{"n_experts": 64, "lr_router": 0.000486, "n_head": 4, "head_dim": 32, "norm_place": "pre", "rope_base": 500000.0, "beta1": 0.95, "decay_fraction": 0.35, "decay_shape": "linear"}
Below are experts of layer 11 (counted from 0) of a mixture-of-experts language model. Rows are named router (the router's row for the expert), gate (a neuron's input weights, with its number), up (a neuron's input weights, with its number) and show model dimensions 0-63. Each number is 128 + 24 x the weight over its row's rms, rounded and kept within 0 to 255. Numbers have three digits each.
Before each expert's rows: a language model's description of what the expert responds to. This comes from a sample of Wikipedia text that the model never trained on.

# expert 29
It responds to: Digits in coordinates and measurements
router:101129082137144114174090104145179132122107150124115119132117177126078156126115125125104128128120152149144144164155157149158102146160069116082135125134154156150108114153158113100106119148154157
gate0:146148106136136102123117118127167128098124168131142138070099136072086126150135155116128143128112163109128137124176163122150147113166101137113125140154083133110129116163102133067100154118140116
up0:109139166088078156121145107140102168105132116123069139161160096147140092144123142147115081121122133161114103142123103095123144139156112107121116162128118116078126116084134083178105090153148149
gate1:071149131131160135121126139147138141116108144162111104083143165150071158142138118155153133125118101144129123137166159127114081107114108152149091109114144148140108125196123133094129131153174117
up1:171069159095122180147137105117114100085128133090139138142104103137166130148113131165151105141108133134115141122112094131172132129139083175129134099131151098128089120108112103117086122134094118
gate2:138161116128140148142092123105128153143104129137122101147087119126120145117093078132144188109111140133106085111128146123139107129139099104162104096112110153172114139140145134093096062120175147
up2:136100116075114179104159111125140159171103117124134163149123118156110131109103131156075171143143156136165115149127136120104130103099177125125110167105150096103124165129071140138142180147109101
gate3:093155153175147125109094126144123106118099124149110094132116144132073118149163128125136098132150128119127103113119171114146096139169090146146129134114144126163153149147157119117144121150133145
up3:156144110153112118153162122096107136106143194107157139154123150107124125112088144081158084146171114133178146123125130093198061141131129143120134137142146135142130134130114163139105142161183122
gate4:136145111128146128140086146139127110165113178161132141126135142115128147097114122164125153123158138149114118120119145107126071136171089155125125130138154120115104116175139125091095058124149115
up4:124121131119138150105122145139138159092137114081143121163152169137133151153171155116118112137175136112186138118119150091151165098132132079121127111086091085106144146128099102134168131137124168
gate5:125142051111167132153134147128145102125054140107119109148112103093090126140127125182160141100104142134110139138174152144130131098149175134128135136140092164101129132167102109129143138133152076
up5:098125112114144121153123172136105089111144143144145133125098166105116115148134158138127131115115155128131086202113125139106127135166128156139116075115091125141102124151132150097127097124154120
gate6:113170124126167147154091092118103150132087101155085097111138110092104128143102120133134125150134166156127110153124127141099142116142090098102096123091140159112135095112106112106135140061123103
up6:151155096128161116155137141102093116141159101171086150163129128119103122121136131094137153140124161138144180150109118123161148132143157161120123126089116130119116156118121109124132131134107142
gate7:158141100148141125146067131122119135109067137111156090115143124165098125169146121136118098144164105111150148116148166123143107150129098150111116120149154135110113123133122135143127103098145107
up7:152130133121111106112133124121103138126091124119118146136134115117172126143100150119102136112153096137113100054121117128127114146082145131181164178102120148115091145119119140171131156143121151
gate8:111129116135133122141125135100130116139096176144131118102084117149141166137141116158136147108121124148125112093195134149168092158135120138097107120157130105096105119150106113125133116154166128
up8:148122095143143148134138136069103119142132148115132124106111164172103115132127143098137130137147143136107073165133117114099131129120072167138107149149103131128074145131156174121086179084122096
gate9:135151108131114148107133156183132131112110139155126132132168110186083114168167123137129132152160132133124089136101111135138131144108095110124067112122139097131141162154112085094118152107142120
up9:177108127140110158129158115140134082134106109115104113142135164108161124139107103145152119126144098176128170119138083140151145110123156146166123135095111102145126130134141100173133136155118152
gate10:146143062127144138108107118154138083094079156135140106169103169109106193112152141108138118099090121123083124140147150080163114118103108188110117138139127194136141123139113109110135123120145106
up10:097146144181149134088169144121169151159170115138139090115103141160132175088138133151149136113075125137139160154113141119121084136105117165154121138161112120156088155114190153090098136148111122
gate11:132135103135141139131125121141096137104095195181133102133065120124084153167125115161143118159141108164096165117122147130097107147100113160146106106117096129086129155148121118122103078126121129
up11:110119128085108118150125115122175097132094123083148151131112150141112148159135127150118130135112117114103139132159171120136133115139121152129136145100078125160156129124114115159138158117095129
gate12:119086154109153136117122084105125150103076120081135129136113145101144121123103137184133174145117158089130101136157146111159122110149133123099119133119100119156090129149109132120146099125191143
up12:140085140095110130127113186160103139125157117140127097129135079153130123122146111114100111113137126108116103105082120166133141150085151174152089140146170100118125136083111156124090153125124122
gate13:116137125117140142132144134166145112116128124136128150120135120112111174111101162162135172153097125114101129127110201115128125127140135160079111136074143108129093118156131114135094106166118111
up13:077136141145125152173090147101110092123094120100124125127128118131121141153101140099166138133164126095133096130154127090088144185143140106117138104113130120134128083135078139136141139132134103
gate14:143144140111132140102123105127120113109096123137086129183140125116180126081153121097106135111141154105106132151181123136119083136153133177112116157154136086101161153143102130104124162094129082
up14:141147125134114109105129140138153049099133123087104128115107142126103120174103133150098140113165153120127166122091107133161121173227123136108120133112076166116121131145106160109128102138142137
gate15:145164106131159154175125121125152094132094176125156125139104145127118121117098112165167131084112161141142131136120163116125110139140162132129112123162149158107119139110113130091112117119177114
up15:151125168108138151119153112151096104150140121142141091174134090136092161136088172137117131112096111144149133126113097132134117117161133143096131159090135170122168129100090102166121122174111090
gate16:106139113136128153115121141094162144106134105159176095122120098103121161169120154152123132115118117142134153151161119155145143121104145089107138157109119094127157136126099096101135097147168126
up16:120140138128131128125145095146124112136112109115115128157112166117116113091107102114145136167119138161166110115128102142171129114120107134089118105082192129116118128159134153139158158115123137
gate17:125197133116123152092147108130174126159044141116096091148073125148090129132163143114137078130122154144117100114119160150103126122132087131150114146142132119138125112123122142129107081096102114
up17:085120133157114112098137152162159121122146184117089139098107137124141181075115121153121100084115135182114139121146122129145116177140112140105145092132126181137092167116136136135102078130125119
gate18:091146100144167128136076113153096124131123088135128160152110094122129149098130092127141145156137147121126126134145117127145106154166126148088087118126153124133131176137138139134157077070119119
up18:130159146181131134205121155107119112160122088139106165132137146098126086116125129123140116171123122111171079147113170145102095141125149142154107127114188154149111125148130130136144159111111090
gate19:139136113095163133116124095148093151107079131146151136150129116110136138129109147159071175120099130135138107150119156117094084107137170114108102176142145140120119121129097149074137083121166153
up19:130198111087161119125129119159142109101104133124132125123135137093114126091113125112125145105126135120132131193194146124137130091122151088123140110110117135161090072171146135103102112161146155
gate20:133168147110151101160138113115161101136152085187136145130124137117113101118121141139170086135105145133115173155111154068150117134143159133134141090121107137151100149147060131133127127139129136
up20:066127050175152105106084146123129074137120141177120112149125139122141132119128140138167150178132128139092113153115132099173114108122133174140101152151134143146135157170149105120127084137123100
gate21:128159126123143175104095118118160157126111099134135076165083125141132158124133109137146144126132118138131133145184121112101105105147107187122141154117128141110150149157111132178155113117193143
up21:112110151099166153171153129171090143104107143126131143092133067140173092209130120182143167139157100109111097135149139111143146095155144127163145166147127145143126113105091154139094123168121134
gate22:144148128142188142136128158132154136135106159145122108111163134129060120141154169127131165121104163132137143130175156136130130070154067146129116098089129142099121054139146126091131096148156132
up22:125133128125141155113122143158118118147140054152104130141102108163111135112107127142124134144138126133113125093135103130094125115114124076140147113149157138157118152130160059110128126172079096
gate23:116163116155162137114096142126143080109106127155104127124099119095112151122154137122135123100092130110141128122188113137112141135143112149126115086124139123123141142142069115123101124115154109
up23:163155133099125129119116145120175155137149128150141150107129140148076095188172135121073166092121190152160166113143135139101099121157101101130114078103142149160134137125114150077116130105142080
gate24:115122173082145076154116144104140139146134138128138118116081108098109128081159131143170157115118142115109136135128172168173084151129144130124135129118170140126122101105141126147105121140124135
up24:147114148129121118175129118093123132136109125090136126136130161117163133145149111162116104138090210125128141109143141127076106151106099128132130135172096126179144101138135086138106103163170144
gate25:158126110108134083127144102085166147117108123125085108155135141091143170121106143129109145112125145137130149114120157089078092115114113126134121122120118127154071164157153103116121090116157157
up25:146086106101186131115142123098119124134092122070140168154109142124174124147117086085136109113129147117124105112137123150117111128084135119090134120146130162119128116098194121111134148115139127
gate26:120159117150138108178109111134125142076064121171164150117134147085132113095149100150139165145112138108138162149167150113115130130182141153134105094132119169154148095094126113121135115099120147
up26:138130137165079153171083135107109184094129100088153106132155132149152109126134122136095124120108156122097092127148112180110133105169081142136128124119129136122163120130128128144129161131148143
gate27:137141141163154144128139097159159123132111136120074120123107154126140142101114092144139135131128151151120095139131161189161159127134122122123111107112111098130149132137147093104140084108133132
up27:143137117104114128131156157131094163132146157128110112119130170142110128114154117118164131133084117120160136095141122117162130121099117132128139140110140132079132108130141114179108102179102182
gate28:167131134110131144114090135150155116107051108118125091108148107101115104148154148179139091123130124126098129134127153111091133100126162105149138109168112136142154122123109125139115108118141131
up28:107122134102138114151100145110128146140131091102108132149085072137114137125120086162105110127162123107113133126146137144144130092132131160125087214125148132141144129091094096116156116138099147
gate29:118110114145149165137084110140116145130121132163109097135107115136117085131124139128142162106127146112129113168090140081082128137148124115117148131123087146133145145153120163125147088111124121
up29:124160148176118139115182114090149108132146154102158122102111108146121118089137120077151126111093137144129122160147094136109143181102080125172105178112129125104133115132100127111138106123129126
gate30:079143120151159123140147120124163141124107140105136115151113055123096146108145148118151132153156069122114094144134170128107115125148117151143146143115109135118117142146123122091148109134194135
up30:130112160121140131098068130166098130127123153098135101177126154132116150139108115122110105153130157136140094127128124136134132156122074148120142141131129114119133171162108092121133107085132093
gate31:136207144131101113103116129152157156096128061173153153116121124143107122157168119172114130120136135162113098158129139121122159117147138120119078119132142137140132123136125105106090133120123103
up31:130103107127124169129200139122113157107102117136136125147144109139138151136144159119127108167105117155094143174138077098128152116146125131079128104126106144105096124131140090149154144106129178
gate32:142121133122111160150137153116133127135107124142110124145135107101116147127109129144168148100128191095113153127122173152100098163135119134111156140102079153095115132149114117114137111115162115
up32:104126140140163137123052113165136129164114087138102093116135142117124128106150127116127121129113141122167160172193138129099132133162115169113148136087142124140081124163132100121164142133136145
gate33:138154119175134156148111111135175148154069163150128151143100103133131166136160127131139125141113179143151146130118174099100101116120105139143119095108139116162129085138150140118134128114161136
up33:131095132148152123149137176119163156112112150107110143127125140112109114102152154070161141134160136138148156103093113162168146122130108136134119154106100164145118121101135105146079135131099159
gate34:105142114110139129107179131131147131110094136166112136103128180090122150130136117127135119094135135116159126133163167134165128101176143161118135075119090127109108146157131150136183089126163120
up34:108133117142172128125110134150132170127104093158128106123168184101102136161157084125101106124120141137122169118136108151128150171142126120085145089106135123107119112150185158155108117151132112
gate35:121128143147135126102096092116127142126045152118133089103135104127120118130109087154106156113128165139131103160179153148143150138174135122091146119131152120125146120132115142115107081133154141
up35:124166147103106109138120127063063142118134134133158113136102101129128110075138149151124115132119064175128144128107130109108131110150136145095094132132129109135110153159127157096130119131102161
gate36:142163112121116182176110120129138146121046112143134149167135148108106145142133155118103088101089194152147157164146156095145129122150112109136156156126147148119170119152131157152133123140161120
up36:173112118108146119128119147148136086144107157132143151091131138135117114147102108155115127112148133112130150151158145127143135138084116105121175152126134171139149103158110143133123097140112113
gate37:114162129141153128110162125120164133116155153150155110108158072134178113125139086106131132134115136102110114139162127157110129163135124113093158117156128107100167131159121154158138103124136053
up37:113116116107167099144142099106142077122111147098145104108141183124168113143149164162110121125141148171132122162118178147130152127136106117118134122149150141110120107129154119151133131122158132
gate38:114128125147141106104081146141155152093128153201130120101123098109123155117120137115133147110111115113122097127144165111136131097138137180105156161147142127177107102116127125087127081143177162
up38:118123119092096140167161111141125113077154131157156160120120136106138137124108088144144099147121161098154149152111133106137169105097182115160150115134152103153112169155112146087127117059150079
gate39:157148132108159135154128117137088157096095126142093103114143162091144138156113100138140119163061095135115136135161115139103131181135143162162146139153141142162155158137089129181161126088112090
up39:136100114160081111114113136128149119086095123120072123113089166077178124142113161133148133166097133101131134136130150106100170125097091125113139113135131105148153154176153100130118086106145162
gate40:146108107149162112121117152092159118145069120107147110134138135107145186156159142163146135087148164146142153153138176121129096146138113132131132125135160146120076124135132113141090136149149063
up40:134125155156110147164115122121141120055103130110167128125171103134141136102106133087155125113135116154160146135131141143092116155126106097131144090149121096142155107148169112147167151140132100
gate41:115145125095129107132092126124159115135096112129149127168111152107083149104116149140161121090117144128138144140157144131100137130171099132132126095117134147129121089101078095087139131120166130
up41:138138130160156112136168118112071080121143110123172138124113094163109141148146132143089132140117124117126105149092093110119091127123137137150119156144139107140105160135159115123145113156096082
gate42:097173147142173144102176099159157094154103125140114108143108141144126111162147135147137115089100193108115139139130151095147087103152134092095163160105127134122138128118086124108124099155145127
up42:145139148120111166153120115082080169102129118111098127088119100125149144165154191112113108113133090094121174115133092092152104127172135140149106124169127149124171129166129107177124160128094134
gate43:143172116135141110127107146101103104149148124112188111132100076136122159133133095103120120158127180112176145119141102103078128090116128119135085132116124125138134091147087125098128094122137112
up43:120117123124091100095121151059117118211191145127131096086133146126141122126131116120119151102134152124134153124119142129125147073121116144105132159089108129148090142146154143095100117125054103
gate44:099164104150107098119097126127068097133154143115129136147117125125138148103126126105108113093130141142103155173142131148138116121193132098088141108166102115117119123098139145130149106125166184
up44:126151118147107079149135102138149156125117127129124104130114174130116108123103134167109166135122160089128133128187121094149172086149134139124111077126120094146103147119107134135133141139146137
gate45:107144122116172139132089127125120127132082143145146172106120148097108134160110120131142163144170106140110111157136139087139160183150146121134134143129161124154140136168124103152136100141214144
up45:116164152084139137128129127133138103083148133159124124118202179153133077130076108123153132124126141131158118105159092110097109146114160115160110137155137144101148116118102145127161181111124117
gate46:134143151198114126102095111170107109102078125160136126125084099130123122094125151124142126141130177143088113139157183161090083137114146138144117129129153101139092128150093126141109128116185103
up46:150056075114118110127131100117108123124112142159114111144182136112121141134144107143138134111127100128150099101092119125092164149128151145163111075134123139115120107140138123124080154149085114
gate47:130130129156130195144145111130154149140091117188128098122102136112116150121146112143145106094117156127134075132156158120135107109146105117073110170135104132142178130151137069155118118098111127
up47:149130134127138121156107179106145147166190084105126113105097108112113153111093081101125118141127110118131202131151141096132129120133125114133133170120182107137175150154132123163114105145122153
gate48:107141138143102134139142172153127107100118125198108119142110157112101142100135123149121102182130147153109111161145140094106094120175090121108107135128122146103163102155108118113139109101147131
up48:095127137147170129151138120126171145148153137160110134123122163122118127107136146137118085127151162105153124115162128141128109173127145132125159145123143157128107104108140098137122114101097124